config = dict(
    n_layer=14,
    d_model=256,
    n_experts=128,
    experts_per_token=4,
    d_expert=32,
    d_shared_expert=64,
    activation='swiglu',
    moe_layers=[1, 2, 3, 4, 5, 6, 7, 8, 9, 10, 11, 12, 13],
    router_score='sigmoid',
    normalize_top_k=False,
    routed_scale=0.5,
    balance_loss=0.00154,
    balance_bias=True,
    init_std_router=0.0101,
    lr_router=0.00037,
    n_head=4,
    n_kv_head=1,
    head_dim=64,
    vocab_size=8192,
    norm='rmsnorm',
    norm_place='pre',
    norm_eps=1e-05,
    positions='rope',
    rope_base=10000.0,
    rope_fraction=1.0,
    qk_norm=False,
    attn_scale=0.125,
    tie_embeddings=True,
    parallel_block=False,
    init='uniform',
    init_std_qkv=0.0201,
    init_std_o=0.0,
    init_std_up=0.0201,
    init_std_down=0.0,
    optimizer='muon',
    lr=0.00411,
    lr_mult_o=2.0,
    beta1=0.95,
    lr_head=0.0045,
    grad_clip=2.0,
    warmup_steps=200,
    schedule='wsd',
    decay_fraction=1.0,
    decay_shape='linear',
    final_lr_fraction=0.1,
    batch_tokens=[32768, 65536, 131072],
    seq_len=1024,
    doc_mask=False,
    train_tokens=291200000,
    steps=4602,
    dataset='wikipedia_en',
)
Below are experts of layer 5 (counted from 0) of a mixture-of-experts language model. Rows are named router (the router's row for the expert), gate (a neuron's input weights, with its number), up (a neuron's input weights, with its number), down (a neuron's output weights, with its number) and show model dimensions 0-127. Each number is 200 + 40 x the weight over its row's rms, rounded and kept within 0 to 999.
After each expert's rows: a language model's description of what the expert responds to; "comes before" lists some tokens at least twice as common just after its tokens as in all text. This comes from a sample of Wikipedia text that the model never trained on. Tokens count by the router's weight.

# expert 21
router,174,134,135,215,276,231,190,238,154,258,228,187,181,177,158,191,184,177,179,181,164,223,223,289,150,162,186,199,184,190,202,188,255,181,257,144,235,182,210,219,227,143,232,211,291,153,198,201,175,208,163,188,213,180,230,180,142,268,158,180,186,139,191,247,169,197,210,163,139,173,208,232,172,185,149,187,198,201,209,144,201,233,189,246,215,196,186,198,144,231,227,229,132,247,243,107,127,162,189,203,141,195,127,224,224,245,200,285,137,209,258,247,216,187,217,229,280,213,143,180,233,176,225,146,174,227,284,238
gate12,229,186,172,197,168,197,168,113,192,218,241,160,145,70,208,220,216,193,165,139,210,155,230,243,182,141,158,152,202,201,165,159,194,216,122,189,156,206,86,199,229,240,142,214,235,215,159,167,263,275,136,210,231,189,217,148,176,228,231,119,192,201,267,243,195,215,143,235,158,166,192,222,204,226,196,186,215,187,156,250,198,197,165,169,107,188,210,154,209,254,151,207,196,210,242,116,161,129,155,181,101,175,190,243,238,146,222,185,192,202,221,230,166,221,226,192,199,185,153,222,183,196,232,219,210,185,209,217
up12,251,199,227,171,202,188,128,77,254,221,246,213,183,111,262,226,200,211,155,196,150,107,176,191,160,108,211,167,160,261,207,195,210,247,154,177,140,204,206,263,135,204,136,199,182,222,203,199,256,310,185,260,217,184,203,173,246,198,181,138,208,169,237,200,122,179,186,222,139,149,148,184,239,210,180,201,168,147,168,214,231,201,180,120,100,223,212,206,203,182,205,189,220,195,232,140,211,191,200,156,226,209,203,138,228,160,231,197,128,174,244,255,162,224,228,170,218,214,177,213,187,263,253,227,212,146,213,198
down12,130,211,229,187,225,225,285,213,153,180,148,201,232,235,153,207,222,186,187,207,244,304,233,243,176,167,156,237,195,178,217,146,202,194,186,296,181,230,200,221,167,203,214,199,198,205,213,236,230,213,189,245,135,246,243,237,244,299,215,178,266,201,253,81,222,121,186,160,193,182,144,212,203,177,195,240,172,219,248,116,158,147,280,204,241,207,183,177,257,193,239,266,218,135,198,177,179,210,196,181,189,256,281,199,121,206,161,229,317,169,172,235,198,191,213,177,219,226,232,189,198,191,260,203,228,198,160,227
It responds to: Finite auxiliary verbs. Finite forms of be, have and modals right after a subject, such as was born, has been, is, would, can.
comes before: " a", "|", " been", " the", " be", " not"

# expert 41
router,215,254,199,193,226,202,172,213,192,260,176,220,196,188,198,144,239,213,154,139,161,191,202,237,242,196,179,186,203,235,202,174,252,233,184,136,197,235,209,240,145,139,218,182,228,271,134,164,148,136,238,184,276,202,232,216,152,179,162,226,215,173,223,166,281,178,213,261,206,193,255,211,246,163,148,220,177,246,269,290,161,272,290,279,264,170,226,223,173,207,164,315,218,173,220,146,253,159,183,200,159,156,197,237,120,246,162,245,254,225,218,139,239,260,220,133,203,176,131,184,167,162,153,137,177,172,143,177
gate0,233,183,240,194,212,293,135,200,250,238,184,210,166,186,260,198,208,168,216,156,247,128,153,158,256,227,252,279,221,225,215,201,160,205,166,167,201,192,236,163,204,190,141,157,257,241,183,120,99,213,160,197,252,278,175,252,173,168,220,230,207,187,212,154,245,195,235,230,248,122,180,142,265,218,204,120,257,183,206,251,199,257,206,132,207,225,149,191,175,181,232,229,164,182,241,201,196,153,230,165,179,177,218,191,189,241,197,258,237,152,201,177,240,175,165,235,258,181,111,190,180,169,182,160,151,193,210,201
up0,225,191,257,181,154,178,148,206,244,256,219,221,172,295,219,225,203,184,236,216,208,174,184,163,254,253,253,291,220,204,128,196,182,185,209,209,165,187,226,170,205,172,164,156,180,288,172,124,170,220,137,232,217,214,197,233,133,174,198,264,225,201,220,162,235,219,152,208,206,191,240,230,206,178,217,173,253,185,155,270,184,271,186,214,146,225,201,188,178,94,224,205,167,227,233,204,171,196,269,187,189,134,192,195,166,205,205,237,262,182,202,217,273,213,97,231,275,216,145,159,205,119,211,230,197,176,174,186
down0,260,180,164,177,202,221,155,214,180,237,226,247,209,173,194,139,308,235,213,224,168,179,195,118,169,234,206,174,203,236,192,176,238,200,223,166,168,149,153,269,160,154,136,183,201,138,260,196,102,139,196,177,205,227,239,216,163,236,210,222,209,241,124,194,211,217,240,189,211,234,218,130,241,211,189,199,214,215,182,119,232,184,150,177,246,266,179,179,194,242,219,208,227,140,195,133,264,226,168,193,240,176,198,196,188,293,209,240,176,134,214,152,222,217,268,199,162,250,150,185,176,273,117,184,248,196,163,260
It responds to: Plural suffixes. Plural and noun-ending word pieces after a stem, such as es in tribes, taxes, ops in stops, s, ians, ities.
comes before: ",", " of", " and", ".", " in", ".\n\n"

# expert 12
router,221,174,162,149,246,209,166,204,291,215,201,182,256,219,156,268,219,213,168,135,171,127,245,210,167,218,168,210,284,201,277,174,199,138,211,186,166,228,212,108,282,207,206,227,222,225,183,208,208,220,134,218,205,205,124,178,252,225,226,168,188,173,249,194,251,168,129,216,195,92,123,215,152,160,207,232,182,186,182,158,270,148,278,146,232,110,215,214,245,198,231,144,238,104,204,141,152,125,204,203,208,191,223,221,165,213,260,262,164,202,230,237,200,195,215,137,190,163,191,235,219,118,202,169,219,165,281,154
gate0,193,147,287,198,231,216,237,173,194,290,236,199,165,233,160,243,232,188,262,180,285,216,231,210,210,91,204,206,121,194,214,213,183,251,224,189,250,187,239,205,154,277,229,202,290,247,177,216,115,259,182,184,184,174,162,205,173,188,227,136,190,190,171,158,138,267,216,215,249,182,157,204,214,167,223,138,177,207,163,215,230,222,264,207,210,179,193,275,198,199,210,178,185,309,204,222,185,200,194,193,217,207,325,179,208,179,242,179,184,177,192,185,184,189,216,187,205,140,154,215,203,161,187,157,228,153,191,220
up0,213,170,230,194,259,101,252,205,189,232,179,198,223,183,160,248,271,207,216,206,195,125,145,124,222,201,190,241,157,207,211,228,195,118,146,136,219,185,184,209,191,235,189,195,229,257,205,104,183,169,141,186,182,215,180,176,273,188,247,170,204,223,213,172,254,227,224,236,232,192,261,155,207,258,177,228,215,222,264,189,249,215,234,141,214,186,198,202,223,258,178,208,194,237,215,111,134,200,197,203,274,213,201,228,140,236,230,137,178,194,230,226,149,183,198,181,237,285,216,193,198,143,133,118,200,264,257,182
down0,285,140,199,201,267,270,262,192,141,197,195,184,214,174,189,205,197,192,260,167,193,227,187,167,168,112,182,252,148,261,213,130,207,228,144,148,244,246,176,181,215,223,198,185,258,219,173,163,174,183,186,192,177,198,219,113,248,238,166,147,200,195,124,210,93,147,190,176,156,183,188,278,213,153,253,175,195,209,104,212,193,150,189,179,211,186,170,149,224,189,178,216,192,203,175,194,188,185,231,254,219,181,236,179,189,148,267,205,185,193,276,202,222,211,201,154,144,261,216,188,84,193,176,204,189,161,244,203
It responds to: Sports table cells. Pipes, punctuation and words inside sports results tables, especially Qualified or advance after score columns, plus Capacity, Pts, GF.
comes before: " ", " |", " the", "0", "1", "2"

# expert 30
router,174,148,170,131,213,182,194,136,248,286,180,187,190,220,167,205,171,139,135,212,198,123,286,251,224,184,181,176,200,230,207,169,188,214,162,214,164,270,158,218,189,155,226,204,204,249,171,210,113,168,163,155,214,211,247,178,224,236,193,199,231,198,245,225,227,146,238,176,239,126,177,220,231,189,133,156,279,217,207,164,265,181,249,228,216,185,169,173,220,210,244,210,190,156,205,179,195,139,183,209,206,136,214,223,215,193,168,278,141,154,204,202,247,234,277,218,223,172,196,225,238,255,213,154,187,182,184,177
gate0,220,189,278,74,216,117,140,204,168,278,210,198,249,192,176,131,164,182,215,239,186,149,288,187,153,167,224,195,223,171,221,190,245,152,148,208,203,186,241,174,206,180,211,286,209,183,230,172,145,210,231,196,177,197,180,195,243,198,227,154,164,156,267,241,201,267,205,155,245,202,241,220,213,224,171,192,219,231,183,243,233,215,198,207,216,220,201,218,134,249,213,157,230,180,174,201,191,232,257,148,187,194,272,182,203,210,231,261,215,225,186,197,292,201,283,164,224,251,169,187,207,228,222,184,205,166,203,227
up0,220,239,194,302,195,263,234,262,187,193,171,223,155,196,249,186,213,177,132,198,237,242,165,249,218,237,220,191,223,229,217,201,138,209,243,184,223,192,160,223,234,183,224,176,217,170,219,249,259,162,178,190,240,221,217,202,253,183,211,211,189,242,199,136,171,187,231,237,192,291,121,215,216,191,217,252,168,231,201,188,138,224,155,189,196,179,212,232,217,154,201,216,200,258,198,252,214,216,182,240,218,239,235,203,154,167,164,185,256,184,202,207,135,151,148,192,227,153,282,230,230,186,191,226,249,208,178,168
down0,263,177,268,133,223,272,156,167,262,190,226,170,255,257,303,231,238,220,210,167,222,201,208,169,161,227,207,269,205,100,147,216,144,206,181,196,201,149,197,205,224,254,189,251,204,212,163,232,154,173,136,169,310,142,196,166,202,189,196,245,196,238,266,181,142,180,165,160,214,136,308,131,210,158,217,146,194,274,127,207,145,227,239,258,225,241,222,261,193,154,292,253,233,193,201,156,186,213,279,235,188,173,189,243,215,176,190,233,294,218,156,219,209,205,286,185,242,165,188,176,193,173,164,246,151,189,196,224
It responds to: Word-final suffixes. Inflectional endings closing a word, such as -ed, -es, -ing, -th, aged, and Synonyms in species list entries.
comes before: ",", " in", " and", " of", " by", " to"

# expert 36
router,230,220,192,260,279,224,243,202,204,142,249,169,132,164,200,207,216,140,247,265,304,192,151,248,181,200,248,161,213,188,242,185,193,259,180,244,265,244,134,186,204,206,149,231,151,176,133,205,205,256,200,161,171,189,196,229,255,239,245,258,203,283,225,155,269,228,209,207,216,172,176,212,222,234,223,206,296,87,154,235,228,210,239,135,190,189,196,180,204,188,164,184,185,223,222,164,147,215,256,164,185,201,183,171,116,192,146,141,204,182,207,175,192,163,179,221,179,171,216,166,173,240,255,184,156,148,222,175
gate2,191,152,261,224,181,173,252,174,262,186,177,193,182,193,176,277,175,208,124,206,269,319,184,235,196,164,246,167,232,207,160,216,213,242,228,219,270,179,195,185,137,194,240,153,168,178,144,175,210,169,156,154,159,227,167,239,214,165,207,190,189,192,165,226,160,236,182,215,319,141,140,200,181,260,227,298,254,191,142,261,195,216,203,162,189,228,188,166,245,168,193,136,183,135,203,139,214,210,173,172,186,187,216,169,176,251,182,221,230,213,221,239,221,167,259,162,204,212,182,205,184,243,220,192,175,211,245,163
up2,193,205,290,252,201,258,163,201,273,202,226,224,236,198,237,112,120,185,211,213,169,390,137,198,255,188,228,161,171,179,142,175,157,194,185,253,185,202,187,205,229,192,158,178,156,146,254,188,172,233,254,199,210,221,230,223,167,166,238,286,200,239,181,220,211,128,239,194,205,212,200,203,194,268,170,249,215,229,163,213,164,139,193,220,195,178,288,190,353,180,226,124,202,223,129,195,158,241,170,180,164,182,201,145,211,202,195,231,231,263,182,174,189,175,184,240,255,204,233,197,217,235,194,201,163,196,231,213
down2,104,189,210,199,285,108,208,226,207,249,137,227,197,216,102,160,138,188,163,227,164,191,196,176,189,152,197,216,218,200,283,197,165,175,195,221,171,248,199,217,267,234,227,164,216,127,234,171,238,157,170,266,206,204,260,189,159,242,180,174,211,122,152,224,220,161,234,204,205,225,219,192,243,181,160,144,182,182,257,194,240,134,244,152,129,148,238,177,154,165,209,189,210,158,232,166,216,150,164,255,192,196,298,238,162,190,97,160,236,184,243,248,315,177,211,176,193,176,176,223,242,224,209,177,205,267,172,215
It responds to: Numbers and name pieces. Day and year numbers in dates and tables, February, and second pieces of capitalized headings or names like S-te-ve.
comes before: " |", "th", ",", ".", "–", ";"

# expert 8
router,220,185,144,142,179,287,244,130,293,207,186,191,260,222,225,255,127,220,218,233,222,255,146,176,253,248,127,241,276,223,256,202,276,260,106,239,192,226,257,208,254,233,186,187,255,261,125,203,130,150,257,118,148,209,209,184,200,148,220,239,187,171,215,169,198,173,246,203,243,172,248,157,280,155,168,217,209,230,215,189,260,192,175,200,186,192,218,184,253,200,268,151,194,179,215,218,252,200,214,209,151,178,279,203,204,215,245,156,185,133,196,242,186,237,225,149,87,145,195,190,172,172,173,194,163,256,196,201
gate0,232,158,169,189,170,280,273,139,233,226,188,170,205,157,261,255,189,179,243,182,286,257,113,193,278,262,167,190,251,232,215,231,258,225,170,206,194,233,239,214,212,240,201,160,227,191,185,176,185,202,261,123,136,209,201,226,237,229,206,282,226,132,193,157,202,140,241,225,203,237,224,156,291,181,175,273,216,240,199,164,189,175,210,186,213,232,180,157,272,203,240,196,215,194,153,245,209,178,261,191,143,176,208,174,190,198,233,218,188,120,179,170,198,237,245,199,122,137,159,168,171,202,210,177,181,273,229,181
up0,222,192,163,155,189,332,276,161,297,222,190,166,254,148,215,270,196,189,256,200,286,278,158,202,246,240,147,241,236,241,237,237,261,209,158,200,226,256,267,166,204,203,199,196,254,238,149,209,134,140,293,124,166,211,188,189,207,177,181,263,185,185,218,173,199,174,227,233,223,168,203,179,268,142,180,225,224,238,232,171,215,182,214,207,179,200,185,170,270,222,261,186,212,173,179,227,214,177,214,231,127,188,267,178,189,196,234,215,195,109,188,200,216,243,220,183,106,146,183,161,177,172,176,209,175,263,211,160
down0,212,211,211,230,217,237,245,180,193,210,237,255,154,186,153,212,225,176,208,292,121,183,200,137,183,163,225,213,187,176,228,153,195,203,160,219,228,224,224,199,188,167,190,267,163,274,158,252,154,195,195,275,163,199,206,153,165,140,301,162,148,235,199,239,202,252,157,213,182,135,220,238,173,187,214,129,189,161,193,218,240,194,146,225,157,180,219,193,159,170,182,118,239,206,240,204,247,162,163,174,222,292,186,226,270,192,192,126,241,193,214,231,213,170,215,261,139,251,220,213,155,170,163,211,255,178,150,230
It responds to: Digits in tables. Final digits and cell pipes inside numeric tables such as sports standings, statistics and climate data, plus years and ISBN digits, e.g. .388, 1,462.
comes before: " |", "–", ".", " |\n", "0", "9"

# expert 46
router,216,230,191,204,180,171,152,171,285,218,177,236,200,217,214,176,175,241,238,175,173,255,208,172,249,220,190,202,194,234,244,170,207,207,153,174,211,207,231,220,158,181,261,217,179,117,192,177,169,179,258,208,150,236,181,206,216,276,212,262,201,197,187,182,237,131,150,209,132,132,177,177,143,159,100,163,186,154,161,252,174,156,257,161,207,184,184,213,211,151,152,217,166,138,235,244,210,190,233,193,225,129,293,228,127,151,177,242,200,211,232,134,268,162,169,177,154,163,185,208,218,216,193,218,211,137,234,251
gate0,227,203,149,156,260,164,198,174,274,133,186,211,165,232,220,197,149,214,216,140,198,297,168,175,204,68,197,135,150,121,187,163,200,265,188,251,218,197,207,213,210,241,201,209,256,138,218,187,231,170,176,192,160,171,218,183,312,212,235,224,241,146,150,173,239,224,176,180,146,211,222,211,199,189,231,224,205,208,165,199,231,261,269,216,227,180,124,238,216,153,229,165,209,187,221,160,171,212,198,178,99,136,161,160,228,152,183,174,187,269,167,167,168,182,208,129,207,166,179,164,195,118,191,201,183,189,235,142
up0,227,157,191,199,188,214,199,224,133,200,179,199,254,171,213,180,212,179,249,269,257,236,217,206,218,205,182,206,237,257,260,253,181,201,238,221,242,220,155,169,147,140,253,200,194,193,263,206,196,254,102,153,222,166,250,207,166,163,225,270,217,193,303,152,160,183,311,190,183,237,142,208,214,251,267,159,124,189,183,188,203,189,213,179,224,218,252,197,215,189,173,193,219,219,183,149,214,204,142,186,235,292,182,224,175,221,283,279,219,145,210,276,233,158,257,247,220,153,227,205,240,260,130,181,166,183,221,219
down0,173,222,132,202,200,172,197,201,169,255,197,156,199,232,233,146,194,136,158,283,231,196,240,233,191,227,218,150,202,232,213,200,146,238,174,250,188,174,179,212,199,173,215,131,195,185,216,190,245,220,193,171,207,257,188,242,243,213,182,165,186,212,251,192,275,245,172,232,221,131,122,171,224,182,248,256,276,174,101,183,173,169,247,237,185,180,175,187,200,286,212,223,179,160,299,233,242,216,202,134,146,181,192,201,159,189,147,226,192,230,187,256,210,214,194,233,247,186,240,132,175,225,170,260,174,176,101,177
It responds to: Generic head nouns. Common nouns after articles naming systems, groups, or works, such as program, model, system, track, series, squadron.
comes before: " of", ",", ".", " in", ".\n\n", "s"

# expert 62
router,229,184,308,173,247,273,231,214,228,232,185,178,183,242,246,222,112,209,188,181,207,252,234,173,243,228,222,173,254,194,290,179,182,231,241,199,230,225,164,212,215,172,216,115,229,227,153,218,142,169,207,139,220,234,218,256,166,226,144,216,192,214,201,187,160,136,233,176,233,188,183,229,240,184,141,182,211,208,202,215,216,178,236,188,203,160,193,183,169,136,187,191,213,157,127,165,195,178,309,207,154,159,281,222,125,233,95,210,183,136,181,124,217,222,199,215,145,144,175,153,234,214,237,147,177,107,225,169
gate12,194,146,223,171,205,202,252,225,101,192,246,175,206,150,210,206,218,192,242,252,231,113,240,219,234,171,215,109,262,150,207,203,209,189,218,245,215,198,177,209,231,159,278,211,232,249,211,202,156,275,230,216,168,203,188,204,253,175,122,147,164,216,190,210,245,180,249,156,237,182,170,232,203,163,340,176,277,152,216,247,189,225,230,208,209,189,167,190,225,195,199,213,223,283,124,260,205,250,247,193,247,206,217,199,206,278,192,181,218,226,179,216,196,171,273,144,152,219,244,210,158,146,237,147,202,229,244,154
up12,191,176,169,154,257,205,259,121,117,171,246,201,213,143,210,197,162,201,153,202,227,122,226,194,243,151,276,170,224,200,193,231,186,155,182,180,289,174,237,243,167,183,254,243,218,233,261,149,150,187,209,246,132,225,228,169,270,230,157,118,164,165,149,282,211,277,252,214,246,246,153,209,209,252,215,193,182,207,207,166,179,259,199,232,188,259,224,204,277,201,217,229,194,255,168,325,226,186,192,202,170,239,155,223,243,239,227,196,214,134,160,217,228,217,224,130,167,204,199,169,222,208,182,136,202,153,222,179
down12,205,243,176,182,213,240,161,236,207,190,141,207,251,180,269,214,263,197,210,184,193,136,201,226,194,265,215,259,110,178,177,180,141,191,242,198,191,167,174,185,219,242,266,241,177,209,196,153,183,190,223,171,202,200,186,190,234,186,232,110,166,85,186,168,162,215,184,206,222,203,196,243,220,130,281,252,170,240,237,86,233,268,192,242,216,313,253,189,229,225,183,210,218,198,194,193,231,224,233,185,120,247,172,256,224,207,239,168,218,216,198,233,138,209,229,189,220,217,132,188,184,241,165,190,286,148,107,175
It responds to: Common word endings. Second pieces of ordinary words split after a single consonant, e.g. l+ose, g+one, l+oyal, rel+atives, mostly in narrative prose.
comes before: ",", " to", " and", " of", " in", " for"

# expert 48
router,227,184,204,151,229,184,207,241,172,257,228,247,206,219,245,243,124,227,225,182,179,166,269,237,246,113,165,219,167,122,193,203,236,185,208,166,187,272,191,254,173,215,211,155,208,163,206,160,175,225,151,184,152,166,194,264,162,162,198,237,201,215,252,110,212,132,174,194,165,185,187,180,189,210,274,200,161,250,172,229,174,205,217,171,279,135,222,215,158,150,218,242,203,107,235,141,166,172,214,235,180,136,208,198,196,193,221,251,238,164,215,157,220,269,248,217,204,224,123,190,101,194,232,194,212,115,201,126
gate0,233,222,221,225,240,202,303,203,171,256,211,169,223,223,219,234,172,206,258,127,231,158,163,284,298,219,200,217,229,144,130,160,110,188,189,208,264,172,289,174,291,216,262,281,222,188,157,292,157,236,186,164,203,210,208,227,184,193,198,172,99,250,212,227,206,188,196,223,223,209,235,155,235,296,194,176,165,154,190,190,204,160,241,167,247,215,247,127,191,201,240,187,159,187,151,155,160,240,151,203,165,192,142,222,198,267,202,138,262,142,195,220,166,191,190,236,134,225,228,169,265,170,262,181,234,109,243,166
up0,188,214,144,195,173,177,148,254,204,168,135,190,155,253,190,201,257,168,160,264,136,283,138,99,72,190,181,155,165,260,184,219,230,186,141,222,171,207,163,183,153,205,165,128,218,189,248,140,231,196,177,246,157,194,184,197,268,233,195,234,267,140,162,176,167,244,232,189,162,179,198,238,153,134,200,216,213,241,239,147,201,215,156,228,162,209,139,210,280,245,198,255,228,231,235,264,200,170,247,180,192,185,214,184,239,121,163,178,103,211,175,158,216,159,236,162,248,195,183,218,165,197,169,178,174,281,161,213
down0,262,183,193,193,252,268,289,184,168,160,231,248,116,227,200,194,235,185,181,178,197,224,254,196,200,188,166,214,216,200,223,175,229,139,252,232,152,221,214,259,146,189,187,169,245,179,203,245,145,262,109,169,157,165,141,272,168,244,233,178,226,327,194,192,215,161,166,150,184,117,210,267,198,235,275,189,138,184,182,208,225,190,151,229,117,206,108,220,254,250,271,217,163,225,196,198,243,210,211,137,247,194,201,182,241,181,176,228,162,210,169,205,186,191,234,304,229,182,273,202,246,88,131,177,178,160,184,208
It responds to: American place names. Place and name parts after a capital, such as States after United, Angeles, B-enn-ington, Mad-ison, Columbia, University.
comes before: ",", " (", "\n", "o", ".\n\n", "\n\n"

# expert 50
router,181,188,235,215,161,181,230,243,190,147,216,235,218,188,167,151,245,197,216,212,207,173,249,268,172,109,289,212,172,162,238,232,179,203,216,162,155,173,231,237,209,130,181,221,318,238,220,155,230,202,284,222,208,268,182,175,194,241,179,272,160,175,153,258,235,174,185,221,196,223,226,192,198,186,198,125,230,243,269,213,150,184,171,211,226,206,209,207,177,265,254,186,199,277,249,210,258,180,202,219,202,235,159,162,192,215,115,229,272,266,240,161,220,259,241,155,212,222,161,158,188,194,201,212,230,229,147,241
gate0,265,188,241,169,191,188,160,138,246,195,274,222,202,161,245,246,217,251,182,132,284,287,184,166,236,216,122,138,213,189,229,209,216,274,235,168,203,214,134,245,207,217,268,206,208,243,264,149,184,172,194,161,237,261,226,228,78,238,170,213,165,219,149,200,169,169,187,243,198,198,191,199,200,262,221,225,200,150,204,268,174,157,251,168,208,220,206,198,162,202,214,246,191,276,246,144,194,205,256,146,233,172,176,250,136,197,215,210,179,171,169,209,220,218,205,188,201,145,149,196,168,161,245,215,192,208,207,207
up0,219,165,273,224,184,154,161,227,227,276,337,211,184,185,223,165,200,191,191,127,265,270,194,227,217,184,246,164,193,266,233,227,153,273,196,137,224,131,174,211,97,195,194,232,260,212,226,214,230,185,289,227,188,202,187,193,103,254,180,249,182,178,172,199,243,205,258,213,184,175,216,162,232,248,145,187,311,221,229,168,235,154,239,197,237,186,169,176,256,230,250,148,181,228,206,152,273,118,250,227,179,216,169,205,221,160,207,217,193,247,210,232,231,130,205,209,233,141,218,238,252,215,261,244,186,229,203,220
down0,228,106,201,227,222,199,173,218,228,288,201,191,236,186,164,152,192,204,247,154,232,122,210,135,265,257,151,270,103,195,156,220,236,214,209,205,215,184,239,188,252,205,126,191,205,211,192,219,150,191,219,219,230,142,246,196,253,153,216,101,262,214,148,202,230,145,185,233,160,194,185,186,187,224,232,158,241,222,198,151,245,239,203,178,265,216,148,150,205,201,222,163,207,188,158,134,179,239,267,217,289,193,177,192,223,205,208,186,205,206,225,222,160,257,197,237,235,215,189,163,238,174,162,140,200,192,183,216
It responds to: Clause-ending punctuation. Commas, closing parentheses and periods ending a clause or parenthetical, e.g. "(other than by-elections)", "hills in Cuba,".
comes before: " and", " The", " which", " but", " In", " It"

# expert 56
router,271,211,205,211,208,244,242,220,181,133,217,168,213,240,171,182,179,97,228,267,226,204,185,204,173,219,248,153,129,176,189,123,127,193,163,185,260,238,200,191,193,200,153,245,214,143,189,205,202,225,199,142,176,215,201,259,240,250,186,211,227,207,241,213,230,177,222,201,160,197,194,242,272,142,126,176,215,135,130,209,189,181,184,190,224,160,138,204,182,173,168,231,243,221,196,151,142,243,261,150,207,171,159,183,153,140,124,176,134,150,172,161,213,189,105,242,240,140,196,207,115,169,235,176,252,169,205,198
gate0,223,184,160,241,198,262,192,197,195,213,207,135,149,233,200,137,153,204,279,188,184,176,191,196,248,156,194,140,157,162,156,257,185,219,138,210,267,230,173,197,181,201,244,158,218,224,223,265,154,154,245,202,245,182,171,161,259,169,216,269,202,236,283,288,152,176,223,188,230,233,151,144,207,174,225,194,194,115,216,238,222,244,146,238,227,175,136,176,162,165,158,196,203,224,162,119,166,259,205,149,230,164,131,226,210,179,202,196,160,205,213,152,198,199,174,128,238,210,189,154,157,189,223,172,168,175,243,171
up0,231,236,197,139,254,165,201,168,294,257,116,218,194,141,194,262,135,225,180,162,166,198,197,162,197,184,172,248,205,271,206,221,190,175,193,178,228,293,187,191,269,248,159,203,228,196,187,197,258,210,169,162,116,227,204,176,206,187,256,194,224,190,210,158,173,189,181,152,173,167,187,190,180,206,182,153,209,185,203,264,234,212,238,183,232,183,257,228,293,240,176,230,201,138,243,234,183,155,236,271,273,138,176,198,220,184,191,208,222,144,211,246,222,222,256,256,147,154,185,252,207,209,167,180,190,194,204,248
down0,196,204,162,170,253,287,234,181,204,267,229,187,165,242,249,200,181,145,220,168,269,199,188,196,214,224,183,136,239,205,191,197,197,161,146,199,259,209,106,217,129,134,187,214,175,175,259,140,225,253,228,262,202,237,185,199,205,263,100,220,244,186,188,201,199,236,242,227,153,213,196,221,217,266,163,192,149,221,205,159,150,166,172,232,210,227,167,240,241,205,220,217,154,205,225,203,143,149,180,273,219,218,184,154,195,202,201,216,232,241,181,207,302,178,221,223,255,175,245,204,183,261,279,231,136,177,213,97
It responds to: Number starts in data. Leading digits of numbers in scores, tables and chess moves, e.g. 2–7, $1 billion, 12.0-0, plus pieces after d like d+ry.
comes before: ".", " |", ",", "–", "th", ":"

# expert 19
router,258,245,170,224,225,181,196,209,159,242,228,185,208,131,258,200,151,191,248,177,182,196,214,212,248,176,146,206,236,188,247,173,265,212,143,170,184,209,156,181,148,128,278,220,218,214,113,217,145,156,174,157,180,239,163,248,228,118,209,177,274,207,338,109,235,147,210,220,160,184,224,206,281,233,214,210,238,244,149,189,259,227,233,170,208,192,148,168,177,273,239,204,169,110,225,160,254,155,151,217,168,213,273,129,181,203,150,287,232,166,162,184,225,212,280,227,258,171,222,230,134,209,221,173,187,189,225,166
gate0,200,205,164,142,191,254,220,206,152,206,188,159,177,211,205,274,147,193,236,228,247,159,183,225,228,222,208,208,306,109,239,213,220,163,221,192,238,227,196,193,219,141,224,184,192,177,182,243,120,275,169,138,241,301,212,215,214,201,243,265,140,153,258,188,155,169,168,152,274,227,248,151,275,164,223,232,257,163,219,147,191,281,204,207,162,242,252,213,186,212,218,227,201,231,248,221,200,217,253,226,154,176,202,190,153,214,191,237,226,234,227,156,227,286,220,212,222,186,162,234,203,257,232,182,169,227,217,188
up0,172,189,286,204,213,218,193,249,212,189,213,236,234,218,216,157,264,200,206,182,232,153,251,171,167,152,199,200,197,204,237,212,161,149,208,242,188,198,194,240,208,246,221,175,207,227,183,205,255,218,151,219,200,181,133,185,270,240,218,227,188,240,167,162,209,199,187,259,142,194,259,182,199,273,225,113,248,226,156,157,184,109,234,159,216,220,227,147,199,201,152,194,175,178,187,197,232,179,129,216,179,189,221,212,219,240,194,186,227,219,233,195,198,148,180,159,182,269,134,200,258,268,117,185,196,228,193,240
down0,202,277,188,189,229,189,179,192,195,176,166,139,209,173,226,173,171,158,184,180,192,168,235,196,187,135,220,200,207,155,101,202,177,172,253,189,199,205,241,188,260,152,199,203,209,229,91,161,151,197,171,251,173,239,175,161,259,228,255,213,169,143,183,210,223,116,226,155,133,164,280,174,210,262,154,230,168,229,152,162,203,191,329,188,173,183,147,273,238,218,161,183,229,261,215,270,205,196,223,218,160,185,158,188,202,212,226,253,173,234,181,165,226,242,238,151,170,213,207,169,117,178,191,206,207,205,269,153
It responds to: Name and date endings. Final pieces of given names, place names and years, e.g. George, seventh, Coyhaique, 1893, in biographies and historical lists.
comes before: ",", " and", " (", "\n", ".\n\n", "'s"